Weights of a small mixture-of-experts language model, trained from scratch on English Wikipedia.
Size: vocabulary 3089, 17.3M parameters.
Experts: 64 experts in each of 5 layers, a sigmoid router, a shared expert of 128 neurons.
Below are experts of layer 3 (counted from 0) of a mixture-of-experts language model. Rows are named router (the router's row for the expert), down (a neuron's output weights, with its number) and show model dimensions 80-159. Each number is 500 + 50 x the weight over its row's rms, rounded and kept within 0 to 999. Numbers have three digits each.
Before each expert's rows: a language model's description of what the expert responds to. This comes from a sample of Wikipedia text that the model never trained on.

# expert 7
What it handles: Opening word pieces. Opening fragments of common words and names like v, ch, tr, comp, Pr, qu, j, as in pub, circuit, triggered, Prime.
router:448601493473572443473481480589498417512463451451519556482424518532484437532528585519533550390461579463483500400531556454599418483477503496455490506447532454482567458515544549454595592468467373436440454478486559536547535557487517384458463510
down0:506508588436459503472484592542528608523505436556491506420510495356486436543476483485500517604534534509561451488598587589511487434525398432508518535510518575490525466522526503467493539540576507474471520505538357521497522615489493418509595489
down1:489476522565493559435496449423493591527542521498501504498486438469533508455535535554510521443541531544513499456415568507501486503404529552515524386510475438505554484476425541489535473535464402544443459646468503480563557448420520570538573388
down2:644436476464457488531429503543576495497537516482435570496458566538589509524441498487478510435501579383475565567510500482446442543401379439494426544591525439481512502516564531542575446483520574601520516508425493452480519448510432513490484465
down3:438429497506436440485513429499532531467532569413408526466498522474516488463543440556533393486520475571420502577536471469604530492506522457433437413513501599506470360497480476468524448495447515417457515469471548459561443571553571623424549507
down4:550552470413566483473516507467524437512439505382498484492515562465551481440614525486586614475441465590505493514565517538615488483398369487464494540521485410463471528558433496550558531480518502401433494493487485483506503487540502413485572525
down5:578575550473428477558529560535443483507569543412485503534484566403555557499547388520472436543486464511556609506571456506462427577582507437472519499470531580484568437547556534468498581474555551516479491614522456489472551534592572492474537453
down6:504404555483536530421537428552552516512559546483441518503520485445434456499471528446532413419552503481490503518474569441477499479457492658479574641563580573459467530374470508444441476491512460518494517491574473512506483614531573505474516568
down7:504548484535522376568474627501519588542536476494445527472486538377453475463431483473378468520524432471553563447550590437444500666441527482491551575562546442491576539483565479551494476453468514524576544441554546456447481467456528496477553490
down8:480542468477460538567504524554494467498464518435506379522496540448434445519473521504459418432547586410517559494468544531457467550541677494490449544582569392533551516484500434580537522461493525539512515511571391527375443508476484446389435440
down9:581403508481465546411478504462532531566540494549442506478584506410550571471520450578534503494552489479531535557438505502474576463514519498434487468493468507520437574523509527487477509622383550429445524564592538473487499495375459459553477565
down10:418440612494489491442514495459486518553440449484516504509512549580432481487481500610487519446453436503483481471423443608483551490491453570565549553520412490515451529605452553534516452558433559557556509437474534566507494533499593503528474524
down11:465533444518474455472549529500465501505482537504555494592439427476511489504521446542513405412487505476514529438462562463446551551500486547453331482509555410518570533462525541532443493394527446602540463452455511485557466478484534616487542486
down12:457564538548507545474484564595519532565457558493472472488556527565336435451548515572482515533454498499386472473510556457497513490487464488578433606581503563631532460556531469542440424363574409595554460559517461529488433450475482562547424410
down13:496483547535482504436489602535474505565549458501447430488589511458427460495597476515496547485475519537512521597460560571539495559550511556548513435580483507495479534499379510500539637545461466475489435558499577421545479571478499528588587515
down14:527513412536555584489467478436537448534525530532483431492562543463601497484458483455519465492590522498523482568503551529554441510501413506563553493498490507532528472473448540533390546528626451534456476557569405506493491410563538490515537465
down15:454505435532477448569525507465487506537467538470430485480487473493486388442510483572365454561514605522523535590438495391556460427449491508519538520480463468513540590466631438554560559453503565541603470474472484644417433514414485508507508444
down16:541540501452500455513514528448496488540589494481482509563521456470555468453479535502570393481556552528555504541466554524539545422445560495579511543511472493533569446536394458570451609498552459430473576521533459462488508411531563480431489424
down17:536565445539475443501415516565492555453521557615577470492538499468551479460515523556582516493525445508518524619478471509531478401538445496503519444550540537556506554467504493438469531605484496541506518532447457511504420411576539475485432459
down18:412500470494478464497509449542424449487538477539441443469380559416582539525526555555452464460524437490461515553508524514425512639459537473452577556580494483487488497523405531507582490560515567526541520504543498539529443439438543438517580433
down19:501483519504476555497525496329491589473481529601585465547412516576473465566465488566516366523494505460482540502541442478508483526414483472515466496544551476574409549463495506481481539487518482508441581539466574470469509418601505519520544538
down20:423544502475576530613458453517549532573455561476556544456473506531471553505505608467466501499534470503456481500505492542559462520469485565489524398466525574544432492477513477536491534519607574457516364485526526556496437475450473458589565484
down21:485560486532480429628430500500572567429575412459458436563526615457512468496373430556547419525460542417519503447533524521614547508553560467519504458550560494417568500464538522462456462525442493449550616475431524489556530487504509541529588475
down22:541495471496451497471540581473521408496442521580478561483440508426464370471499571495560537432545465496508552490457448494518568512546546505471495484538552458519501375505436503469439451491516523398487579580415504583597500484446453575460480524
down23:519513491555517534522525497403505508397445429502539526488538503447559494418556478502461498489540519478519579543466478560495495459488525507451466416484516509441448383547464545514525510448487428550442481446479472485523530460503556595461525451
down24:534543543458509466419515432432502374460443433514480555493434498549609551477500565462437544526512539516485525539609450436560480551487484523494533433538534453565507442518503551546554519475441392528536607508508493467562550487471620578467501498
down25:472435525509491562479506579457553504471497485409484521477408466470602456545526499592521492397486458409534499568449459607483480506526534496474509452551475574522566499565474404434419518481533380513629506482503551459530498514513503556591578550
down26:550456585533436489474502392476555414498494518556544490526509492485571576476527391544517470450493519371486531469556479554561442580464478407537520491511526516523466532572498574564562537490476516608555568486532450473416448436526459488464498529
down27:548495496492492528439515501618522483461476548451463489439483498527607554540407510466492542403558508527493440534508544523435482485415455502480542540513482512537479576542466578547494447528595538495493508456596531450519478548541579468449575574
down28:498523554481520490486483517541505469451479454526480474516470465585481386519498553504476480546500439540499486450497529456499532599566516504451484564497509436516525538404442446519522527572456503402486491557496439465480521585505430394544393488
down29:517475484593567460604554502553486568482491526470618516583539440553536453547555435546474558474508545435551610511494538440474459545466568446521506433499528542540437508529462475448513463540386483474506651546487464490463554441539535548553497456
down30:530424450541573493468498511495613517502547546448493448465589412532451549389478504535504572504500513501494595378473423567442470494562451434492434478399543487545517460522544500558478354459487482473516493545461539435535461503502516440501553543
down31:481546494508519467470514502511492513513523524557392431494483514530406596569572435427562447550580469499505538436429542526469522535475416472423476487517540464531406552523523543514504454503558504504556473508510478473545495474578458516584468466
down32:448496490505570561456473553497484602514402583481472498422470377471444489473397521497424588499567470546532531515505449503449545418442461447483437397506625524537489416539504457541472475407536498481463468571536491484525498500475458619502485474
down33:503515461463499463459393453450526554547518547520427539570416528491507492534448500464532449503474487408576446564569448558418569532481526463568575462514484529502535479550518572527568447447602574488544442520415529451491494513476586483521543494
down34:570567512436464473507466574554540470532427555548588517546584537484464461521575478584441602474483444559577528555531477479507494463591440454473457490652520531484511467451493486474471424537533516406397573469507420490441497513542495468510481505
down35:520568580545483514458485528554439521575482549523495493518595493639588512500559464432560439518547480536569498476522502484491474419539577421495583616441498467519571479539534494440482417465526548520437489530516401547443463478477462529533498514
down36:478534515542492549471531560449499462454483538454563574511450529508455469514489469471540464540442427508566516555460507484534546459543546474605554472527507400468662463430488497450525473456444441487431507583528519518549463462482576579639437472
down37:488500470530525475543490417497547501487484484548564518507505418590456508600540379519485435497460587502616525543570530455501492534468414489524494453365548495433509465496493494519479543510449476578529503460481443491506584484469553432466530415
down38:496471457578497444484491541461537538390502466482537483494602533501480537459455397435496456451430499407573591556476461496401543439625458523528447526486479460451451498523432443465483509430572464523593483505504486477472458604444542531465487472
down39:507534556530471462442518453488561588440569476492546551511482397577423493501476538495537513570494550499508423434437557496469447455520544464589484497499511559385512467466513464434563564520503475559515484407444520584464470469537622468492456484
down40:548460531558429428483521401480409482527574542486494457491566449512565434493535489499441552531530435598501432501531476380489518479541507563446595509401497486475475504506465444375512584606441523527504533461555462538499566426534474482520429544
down41:543524527605519450465517500467499454514555441510464508551565464538548472516472529429505527553454479451520470494501527508464532457496585506521501523520465515425489568463478415499609502520494418542416492495537391462433608505516530478502435476
down42:348540553570549609650524496525513573545576513515512531486478486482528468621577447516433535563493464409397579462444507530466537542549507537511514483486484507524435468534496469497426485504487512582573388416486463415585517449486492458449511467
down43:459530453514481377449478547540518447544403560640480499486522411453528508472490499478461542517526538484552489520414439487543497476420391503492477330518464498492398398567549471522520490488422509461528460568455564537476559495433598543523521535
down44:511434501587532496458439480558453582433414560407477456567425561493553534502560512543500487480438436529452498406567510516531448514510562523511495454561432491556463519514456497590545558453503486591579476471524481519458406467469446516529416412
down45:541389551554513455498409473471503563441491438447523573465459481551525512483417449551508496494504527448481499497495595412485491527416555495503532450464548513508497413539530447455497478397490527500497552515441585510365501540560499456396457413
down46:543454452460448523541379493456486497486575593463602533530546505569422575486517483572529518600414452526550550439410478470434482410455419488446452530479523552539418433486494503469470408500397467503593507512478513612484444471486556463526498448
down47:534557481509484447484518544449585424560457521539510514562475497435508539450430451535424531456548501541436499499654542473511560550453472469588443431597457488506471509629507542387543528469451496516432533473459584520534497511512486511472407476
down48:511554563550535575485525530587458509475585501440479444438531499453414612529503483493485489557532448524450556346518623479523441523499490545511491510505485440450580460548490402534565526502458420457459494445462425523523515458401500543522510408
down49:504526500530430440485516507477456462487477552524586552543383462516534589380577540460539508405474555508417538575521450399408510472496523495457448447501524470470497536492514505434472509476491535544477420435456493490463443459453492507432470500
down50:444500516552532482464468509511610449567500510655518532542492572476521525437462553486466441448548568475452526496401522537472492549420514405500523535395536453530552431484399468496536467448494533488425477514435455451550422505541566523571533551
down51:609521429453568515494483470469448523587512520463491486484419471507480455489447564631419556506507573453504554534412467482532500477479531466439499489628484478423595526565577489485487494556576557444502499398461402558439489463486523572530530462
down52:538407553480495578493425505501520515637497490497465344409422469563487565517583469487530527508458407587523502422487568490472540497452486503466647391403530505549484549465572511517454506522494528557512502577540478560444502525418543513530542522
down53:599457443561533481450609476496455544488523449442468475457569466527475501506488499576565529445498549490487470458450491588461566397474503517412436540531594470415461492473531516498516479545518540488446584479531440486560554506467474599495404493

# expert 33
What it handles: Consonant-ending inner fragments. Short inner word pieces ending in a consonant, such as at, it, ip, op, ap, as in Devel-oper, disc-iple, co-at, inhib-itory.
router:498580513503526489520516397489512419576499509494475536471481507435525456540525472535602489478437524500550538471455456549490478432545518470434565497486428462532576563558471548484510546498481473487406546524535597431554459476580480484496446499
down0:540483454573553512457573460465459486453528459459494497480544521459567429462438497507555508494530426462596543498577579528447508470482475467533465471525445529479499507453517371494590388543542576486519438437571471487546568476519487479516496593
down1:502514520491600461513493384530563460496518436537521553510495517461471407496484481528602474511557474545426533487462528545522448441470436536438448555478458505455593502539544434464547485476578484438464492527481439505498493483566513461559546444
down2:521528494477547447599568444503420453457519574506471477518527449578531474505493513482476512569436482530458453504430512558559491536544601545519451541523511401458515558415539458574457415444534495540566446520601460476569458538504414567552506562
down3:465429545460495556530438466593565462563569448583433571483501432560509563571483468559490481461580542577516501458517602433530461546572459503492532602533507469480475390542556451476524514562673443586467478535439456557526457528546490477517429409
down4:493551525480518450498575458502524552508503461557452524496515616509449498565546571445427514556495532467540582464506515572489509390505542536477615535594580590465463490439524483472524444519444558425430570527605509523489468554534460471531530436
down5:508540541421538482606396499473490520503521524498430504595500479486530538470532480537542523453456393531488591544465458397495514559465511532503531426592461549501475496528481509528511516369473595423602507482415576514541502534559418415464503485
down6:476474498546566580440434429486432490434514448459498440413542457623559481525512510462518498491477408457473474441519497485465504465378495538465441527467488424467466452525570489425488528542504512536461455452561485469486547485487454514503551391
down7:521502471527474526543492522440503578400506584445563390465521415510563515380503524498508413471467454535514504501423594476494562598472522453547565598541501434498460587548406526502449478461523483519539502491490465333541592466424455468487574469
down8:552554500507564501553450625498591473509618452551472565507559473478511476463450553535476479438460585441486482569453523530556507422521474575484527493509571490532527486505465462509523550405415416515467413507483573467544537525599489462434577497
down9:571465418542371484508479538599544538457517544384497528495519424484465491483459507577419447449568517484601528443520460548475496429514519538547470352523580532508488483504513547559515464541473395498526434492524477494589497522438574492486446503
down10:471521488539516499513606444427505463507468509527518465445463500480428474464458472478587464499593521458433491497451536539529491476535568542512540472514575469456491531544457573622445505499526450443538573454580506530423498468500510526535466420
down11:455537490542604481529544532389498451536552451492535527505490466535542486505565449577511554432556540565571533373539441479497434555514436456490442456573470503489462456553541555521470547522526460439454506506434461452550495426472499551455525609
down12:451410559466581545465588524494540477587506544464468533496516574465505499499557504474553490489376516501489503561551595552469497470475462528541600536532370482518449441475494486422453506471468597499484461394501498572578521552476542528492488429
down13:510518483540539443518451505476471530542455411454481542500516453544505537510357436609537590544565438464366514498470487520495424498502462476526586614527548536518523498443477477544523439551510515506526464593515455566527648541549433503461521501
down14:454410536487499407450488445478563490493529456506546541494523586484509458486500425481532515573508544431503469482469471501456388498498420444584487558584558533446488484564502562526578529506550450546588476458484505451471487468507569406455565431
down15:529458464439484517541467565549613558564501452554425547401544539384490488506431456510470506533557568565546504428549469486396472438554471501577543529455537489396544537591483477531534406518478429461570587516537520517478466483478484429514503538
down16:509456459495449551550584484523477591433556491555531504521605529498496436476594540517484503466532491436457459496490437611472520514466458558593443472512470517459421507393498483510547395373506576585494413453500491428485480458509496535457521448
down17:548493545517554551561569546512499508408541480536530490517498458488393615501441486536439550580415428450447492473431613520470440500437471526511553540598325436425508499523525484534516514532444527499505561543364539581509520524506497534450531488
down18:474519520581474485448443457507519556672481566499476530477467470546538510456411409437497463546566567523523471469506564452536462497426515489483582529546491536408545465499598497543545492476452427529454463563544437479519474531467538444487506521
down19:525535508483381521495394527455490537572548489491494494441440460445532571400437475510603543423560500498465430504478514428622476497496645465490573557528545583469421422587505475518423480521513473480501522500451545446495467564467576501454529467
down20:452476461476502518425416603589527514417497445490497608535587457509490513516473502473521471514605429539518599468481458513522429455634491472462443447575567533458535617582433372447515532551483492502449532459452481437476554539459527518549551551
down21:368515497449488591467505408474552448494445450383476441522552476492539557444551560583471515475473513543462457575515546430570472515509406484467487416567516437497480497599555470494436513555498440463528523484441464529476487450458517506510494425
down22:405445536530535547543439361394501587511491507534487494520500472549495454515465511614527445473507604504441489608469457516473457490493518454481469409514527474515467580537457460539464434451515491550591506443549486528495530508593571567501432504
down23:456594489499453542500426559381508430458463546584534398534543506444544463488465437416516449499520412369452452554542413447500494484573531507469460530508510488514577445566440545584529455549451504488511548511511494462464555467534490482581479487
down24:542514527452512565518444525504610445384526535536561491407480456499521590517492453441465502521522565520465454566525544476503567472475483589535595537465554507430546516458462478455539510601473442537471583486526531596491435569440504509499434433
down25:530487476495567533550462521534439529583394504631446442457422500412497541444449462500469535483420518484567462460464528351511467475524496555402476504510537508446502479513467462531414493505481492499479495526479457500456532509480503477447528500
down26:492482499531466448513415428498516590511511483505530538497461526479551483467468522507547442501526570492518460500391579467469569530567521519633546454511516514427493438447531530540481530523407387495488476557562483481522551413529533461572520368
down27:606482541482534452474565455487439551446508499551443552485542522447451481447543484473472439547495525612443493496584473508552448485462575508556464481587507511421475490475554528474444489572387529527537537488501463462547550486547521488575416565
down28:496405505554524524566562486484393535472420571511490551502630455529513507553344339560492543552502525556481438469504564481499483530495417442446461527562518497514520497549460469514581462536485472481500478468469449527504510511506443535568483565
down29:601567553414502419505558535507470458547565532487453519515452521452521493507508477444426437461592446387537487458515532574442529458420555408535554509510603540436591470492518561505503500409499511430561522406555495522509547456537450447547460366
down30:574511549617456497515478381397409518495394593487507493488440451439491447451428486495491530631586469502471470556444447497599430424546490479480509470485460472454496590560417465537521546461469459476477563463506446440508574468526537509461419534
down31:511520513554522479443460544451559558443454506431488466468505483483534455348530537548529448515496530427466433519461445494431470545457405491475405520554430454503558502476587476497479460449626478482477454472503466530465439622397543571431518387
down32:510537526550554529540462500408446466538466472530520471512541576462437537431497546517522470464467496482428380496472412551538567459466453505530474455515476418513532528519453501420535553439512445600545412532524487508493453531485437447535533524
down33:534454305467522474455450513399423506474481529405548504509479439505546518586521449511466421515560440436521503495568568458493573448505467542607506452493519488479476421435564495542526494405543504417462445547478452547414512405579602533491551565
down34:513632528491456555545564419385528534516452540420497513496459365487463548538526450522552523497470474506496464477507480497497415468454519539514541564495412428434505572498478429543490473476514446512540557471490418532537488553440481507463567498
down35:490499503530520461488439539457545450504452502470417534436484517559477493554498537522626487481557525510478558474522516537586545437447541524546565563532494494580563454570512520550526509521462532455578456476477483463486535560492467521453531477
down36:533466622512518607489498466392505524446465540469486554524485442474587526533459467555491565504477547528477453537549580544494476455454456517473551578511407460368494454448522497492451522489517493540513577493468346496464449527447491599525546381
down37:532414498453521474456588552523478567483473541551558632486485479481481450515519598520511485530424571450596514474462529503499565521468514518471576538525495372447556428544535660512473433486482470452504434536469547518574521471458500507512562543
down38:499524446483459484455506493489591399559417429507501450504546450524532483528521495536516512475505579505540472444473474519428601554578442491538444516475523566479415464499542410636546450471564464464435576434455564431642501480567530484506512517
down39:485514512486511580568437466518486414581479463407503480336510558513533455487402508458598523524458502521420475433596502552547457443508463594509573441595541477475478359515599561532472531492458499467444580535405537464533429557483538406552539443
down40:558476515484517460500456527594542530456580613519532512414480369506518491550489581455437527572473503578442550501505500547439530524516421496421614571560479500422544437460419420481562436490518445530465422555529409410413461490497472579447530472
down41:446521466515447526486498452509460504484495528492418528416518437421395382553551481525565531464470485510493529399516617473522514525462477507488392562500571523502467554543497527446489454506490485373456405472463470517412494477617531506526468519
down42:491485524457546481520489444442521414409543481439528511467477483459547558537514571568629416505581530459473457529498429400546548477553522472574453476503529559491519565534480504408523509447465550544531541452501445609473523496462470509494527445
down43:636503498491446521534489484515595443490580485526433439474444490481578377563583490546506492402466512496495542492461439449540508502535458511532502458475589474515606527566490448507470508456580457409499494547427693504479554515469474511504524500
down44:461537483596517504508585407543420519556471508582587531509504490514556515471486586411504437612511521534504554584433553462433436452490581557502662477465585461538428496510446500485511460518437445508503605446488392470393465502495546486437514562
down45:454425462455382496432480460494517449584573532594528375493535436482460489498499581492549533450563512429543422455519518409421534506501514542509438504487555558463533491536471427529461487538463634498392495471489483561478400505512614416551422501
down46:515494420497506521601546488587448509410536494529548462526410527512508469524454557511580454531517434524478523486542467536514600554436551402603527511391499498497556395522522459507480531523512507509483609443455411562511470506452485488499483458
down47:458413391598532458482567453451502481438511462528468441509542495480512516383529573540527538443563490529479496534591473523548548439552525465411621499586586461471583566607463500460457552504492566540451467467487470439537499462509448511548492417
down48:491498567471382411422487429495617449446558547584471519446590527520481521509511493516570520482502453573495532541418490592543550510501463498465489506485542468482558534508460424530538410535568480516566507502520539405477495518381547452468499542
down49:534363480446542531553542416495471488512555513504596535498523535519500521537489486453479474472570425443443446506569504474565438588535527552457571470483512549495516499588471422477540580546405538478459429491632520427585525550457559565512558544
down50:490490542490516435436468488529490431496523632511547479423485431506468475476480505488428536466538615454477483654514461396562543565455435427450499570543642504519502475415464425531505548463585460579480386598513506521571526507501452612550490501
down51:412484597491457505540536529462584538567429492497435404518583464477367460565465484431537555500515605543552541458421526528568529478478554510516511432547567420474431467563467523528481436442565518443528462462478483501504526493546493554416477503
down52:392539381535473518442546456511552605481491395556503513473433491476544466543508532335584542557536421601449509512502517504560518510504526582506397496495486498549569559490474521485490532604469507478463479498462574535582481482513482469527508480
down53:533542576503509288571494483470507523471477492531517502504477352534442426398396501515510439514464472452552513487463438499480468473425585502517409479543562444502571566434502482590534495453576418443499500542405472487489518456524522566490517561

# expert 49
What it handles: f-words and "by". Word-initial f (fees, food, feudal), "by" after Preceded/Succeeded in office boxes, and mid-word pieces like ar, et, he.
router:489513555547587508504531428536581471603396450401540558451453483458483471510565545499547470431446495587599487453490510424472456573570479437491533550506445497468550457487536593462551498587445429447574536482514580549562551499540449456499451543
down0:448451462575518473539451480497495526459620519538516565461640503484498401516471516545430509604495509552557434504404531518481499490542584498442433472585500505530536552412345515551495484502535526398415508462556542469521458554506487529586477396
down1:526533522524509433527448464496657385507517494534480513515490569465519501472465475405455525335468364481488490541478467469535532450405566478524499462651464631536486563441518510523489526498562468533529533543512450423522491503422548448537467480
down2:511449532593596533545431427509593496496482488480510499531514522446611560443485497504500506600593448488536493455545501555457428481406484496499446495507540578505470523461483577515492457556473552503499598494475437429450497442483497479467538480
down3:518552473529522468357530524457541473582521516440532516473503539504495564568454475441445424519532556544502431420556513605502468493489518491460467447531470472452490532571594488468531525428492537490536508476485374575490446487546555517466565398
down4:586561426513556435453415441488508514560571457511587470457506423438489510535564450516503590505537486573437507475437511471524570370498524472464485526510516444506544493476404557509419535501498456490506508447597451567422569473551476497496512535
down5:471474522582493521470507544450511457484452569543547504547409466511523516518447436468417532413472510551503476463485514528468577464499548466473561390533451553492562489539575429497393506436509421571437555496462511441555475431496573570556499542
down6:431455430563468502512460543497532467409442498476543539396578509553463499431512577458589447484497515504466515562467424440483528574582512519460550549544495539499397513496504502497591517467451505517478433536565432414394501476532456586472540569
down7:428416475417503530495513449500471419569557456488578438499385502477422489492505566520491439467541551612589472543558516480522546579528369525528567479536498535562467544434506444524477500486493501484467573499463562529531466468457553496553481519
down8:496497484531507598491433467541527417477605546513526457557542448493501555490497480552439393516541500545525522493500526552505503535431554510459544479425472510475478503443469461568387545446464540502408427510441362521474503577500473425565392552
down9:504502494455354588408569505556528438513505428484550484646546550590470505420434465511512436522589579487507507456540531558410479522449434534474470606455543552501502530535566534514574458504515460501480555534487476537502499528523507507510458500
down10:511463514519517494437476537424567483605521440374593557552484441393523506477446507430522488419534483419477483528510487529496494537448362551492563482556422512538568489525531477409519504452489436540505534566480515422447585480449481528468511559
down11:420491452542497549485541562506503533479562449479420488540499539484397568564507540493544462481469497427533480473473485494547443536394475540464581550482497470358510545371462522472539490442520471440511537522494474613469485500496490499460521549
down12:417493484521485469571501542479539524493534536513579580495421422492494538569502536449477470555474552456550506478438475558552405564387443526544532408538530436424453528497497529535486534504526498552548471505529517506476410409539589528520512545
down13:568421495579541511462472486531540454477405476538515338491432547468555603408487540520544441534590459553602472538566521508481430453427434509414425562563556571507457543443474556468470525571454545429472536498426501517535461491516473557484568505
down14:452477520572477498475439518441525487374435498604447530503632505599482510514491462487517529544534543516459412507557526462453462551516557472503482431465515485454437568547513470495530525532456553479522472466595530493435530565465492489505595523
down15:532479541489493523478477506505464572500543487384572397505536569566467442475473502541476481507544508480506493511437398480448489575539640514504528439408414544598517493508453519479480466526530486468446464551493469487452482632508490507512439530
down16:476533517476526474464479492391557517640584480535554550462424437520542485524488455459452444476513468466468467561594530465519531535479477565500470559443499562571492437529523458393435405477491420546482583491487554588454536434538541617484533506
down17:551493448500499544532507354452538579490481538584590499568474514456512493547513536508485535600495438395584478421458427472539487469405485491542389475461429429430515500517540533377479598542440531486611558535483535491491550441526509416545431476
down18:485583596480439549542503458486468508489437540574535483494430504359476480502545482500472453568509562431549495455541416542507447540559505512415572475504464462419561400575511539488494503496501543608366614443507537493393527543529450554481516383
down19:543464517560526479382573476543510438462559499505537405484463504517462481566573475535524445383445459571571622536510519485421539487490587543537525412607497444507476460516434539419464578430473559435503554483566467561520467522468519461559489448
down20:401514591504612542444591452474509386550502486471541497513501513522478483507513504512471414544496487398402474559506531559526613514519494609426556512545441502495543539581548468456590493517478470522553649483446508481464516484471517492521488425
down21:431496495539537589567463453454472435504499509535463456534447470560515550477477520501481394532564523512534480465575563609465431499427523527411476518442491509524512478522534431586444537458437533526464476500551439536480561494530568477520476516
down22:471382454463496568518442487559618505389520551442480588509636488486484409462477559564486491524476465520470448591521581489517568430476508558559466456472489507470537485525446459426490596496493471456512608500537638452506464450523472426478526468
down23:518598550463472527576494533490555418495585593457567523587443468468513514544499504477542446391507489493500575456525511480463512553477451554443491545476537504495466499563475490516491502495598470505568418550481548544570511487453539469513555524
down24:391425574534454478576490549486442419606516554517548613455525607458467489506503470458571543518514500523483414530443489474489563529374450537449455575582492463454376532527494463514531401527541524433503472339485638506517498551468548487464504586
down25:485505519452643558462492514528473547532434431434537474519452527436496537499490535627547398555491480494477529523552512447413535509578461486437617417528476519424433457495457436412500541592458467536403599534427449585460501510482492578548457510
down26:499525568502473493492476489478485324489391523491417520532549473475503529562504492571504565510499601453531485505420509481415503426563480555477489504432524510593488465459508448492565534544549331509585520441539544452514554578485486512441466494
down27:490549448502389473432547422550411580437535533545506504533530438471500516516520465558420467514473501518395560554587518526524443528491571455613431426395480532591511537572416472529513452490524503508479576493469457520489533484563561505566463545
down28:472492433517466467486568505499536433566540554511506534463429514568549560414512476477612463493481485491475518416486572483490498511393515443543477471586539484586507472553563508582384474501462525501453534488415522494466495405427520452524475477
down29:495385513482511547513515487508505553477419557510474459554492497475571443509469554532442578500491584488448481490523520392495600537583547460495521511493468456460494550501533486439511520554358550440454400525489495470458456451515455515507571537
down30:494509529453482484523496471462525467521463543494580559557561508468462515574474415590489526415456476497502454541646415491421541587415439424432583421546503458465520533461523478525523500598524556546575503502490497533604502484513523515518486579
down31:543514493568545507477559501481480453523486477595489515479485472547543563568526621546519460516473569490472512416410450424488505452591591586522397569510558497501560483556552459431431468496496553527508501468570420441518382483495521528374495414
down32:537603490588518425478512470477479399578551493532412548532432507418566539539508539505471486422470566442456525546528449583529503574433451524531488412509412517534447503588562442605550533518526388441478384475437559493431543509560634482495430541
down33:476544527509509479500379506493500597523514516518518456404512466560426526467525468425654482491589415546558518430429481454441466562428493481480513525455501497459532485433544443480351465463505474535459442511552466498539480519488508515447455557
down34:546527496443475514521553465414471462453515568444470446524527576458441462536527501508505383564475545594509578558580526526494425522543509444471518492504513476554475541498537470520554511577519457560384579555506527466468467484568421424528483473
down35:497498588539566592516491482505533487595492502434467532536443527483525541534553433573420520448528615468575526615534421525484565570505560468511552472609536498471422566495526495560403528537508547472459558518495515475510511473462514450469491522
down36:591508556617541504544567582474553512482452450478494565560487537490520523485570482557486576497536537551537492494493500545441494588479547483480561472571426431453530536619532476495481535497416561556505455478503490516450465484414500473487508460
down37:571467533502521529495560416475543438583567482513568509566355431469471459525555544429584494470448492543532471473485499552514528560401491520469526513493482494431508555405422545463499447561479589467510490507536542567541543504467523517528486536
down38:528492501464379538505548533629531466552475493553510410464497513555510528565413572578489455470504535514489467524490570441428518526453523533475536457598503584541488455477479434569439413572523481540446481501498568576487562493586504436470508626
down39:479472508459555431464519586426448554542594536512443427503451499427491525484573490508489509486439481496493516492456501562472559500461491497478475504495434500560447507553370534539491509474486531477478480493539612503439483487455473528494464583
down40:566524476537534511553558471496533583467514432555480577524551385514453472459518427472553560497481461433514574481475523438481509449401454454462485552536578539489447483494571574484372450517549419485483409420489426513506493451462500458552425574
down41:493521357536506499537582498524498634493585528555545532463539544447538482535434448531577516432510603479526439445451486528497490550500474435549519562554581464502476565524625519520528437417513488513458408386517491460460499367468499519476519505
down42:603487530510512631506546519410507523610441461496491475550515462478450538506532495420476425434483501455490533532584554502468539501533513415447524515382522506532610485565468482515462541505467557445520453453461496429470505584501489566485557506
down43:546506476476540454526574453534432472558418550490439419507514505481550476550471474595458401548516524528483524526540589520521614491416492493541514473581482541478471546397520517513494498517560566442485464487503452467395514491470541420496472503
down44:516514514486455449424416479466502483453599547547493460486483496565611610418313426515454474551485552480502428526548490526546458585471433531442472554540490489507513562562437450527509503512431451522479541463531562487571527496469480565566521439
down45:473549493570509584530485431540509464404589551526616549545524439506452483458444490540438425535430482541472465464421531487492465531500556556455520441434471492519488495455449424546426585442496530480487490485360418513506487569536635464593499547
down46:539494550466473510564536534541510626612575470485501588487524385434521492564466569493457455543513482497498581572464464477454530543517527541497568569486542474552438496584479441546541410502440534503465528457439584446467496458483444520484629472
down47:502508462434429648569517502483535580539577449515590519464515545440503464413503535486556470469439556453467542472468537525354496627425463510548595419467531474491558494482514514475507457473570458549488533530420578503493496545543555512560536430
down48:356388474512436376473531418542472525465554484515567500437581512418504590435531509564459474441574473477562489519513453473598479550517440454556592410531531438529400525468458466453559440480556454539484379537497493409488555496454479521530480532
down49:525473469487559600404601510468527385407506490499455486454385552449488585481505447648463480519387559504489468527492561549532474492552519521516540430533496478573490511448513508538558451532473509426522591488428483552450490445479364471547523556
down50:496542427506502500478468456499523458503465525554549517514604520544495456514459453456459549435566510491496534565451436453438585554531462419572449484456588419477434529447566485560596533520463509464539560552424508455434504457473379530536448506
down51:393551496470470554444549516472500544525541469542447591474412521558510591532430374422522514556547514438438542564521460396454524546521570505513482598490511480463471481511622572442408483492526570511502563605533523455439550506512480498554522561
down52:559525554562493430523555520524473458502436472555492457455473473556417467526533455516467608497500458434552554479553493534485551450542499540519546484465483533495560505542436577519524501489571485476470381553494517562481482532503458433505647595
down53:490494532541519487511619458516556324453473532525529520507457590499513546558494509614467490513441573491532510477513468507494502465463484525497506448513578486416537485489545594411479512523489536454528561515501301554490597499377477498498575459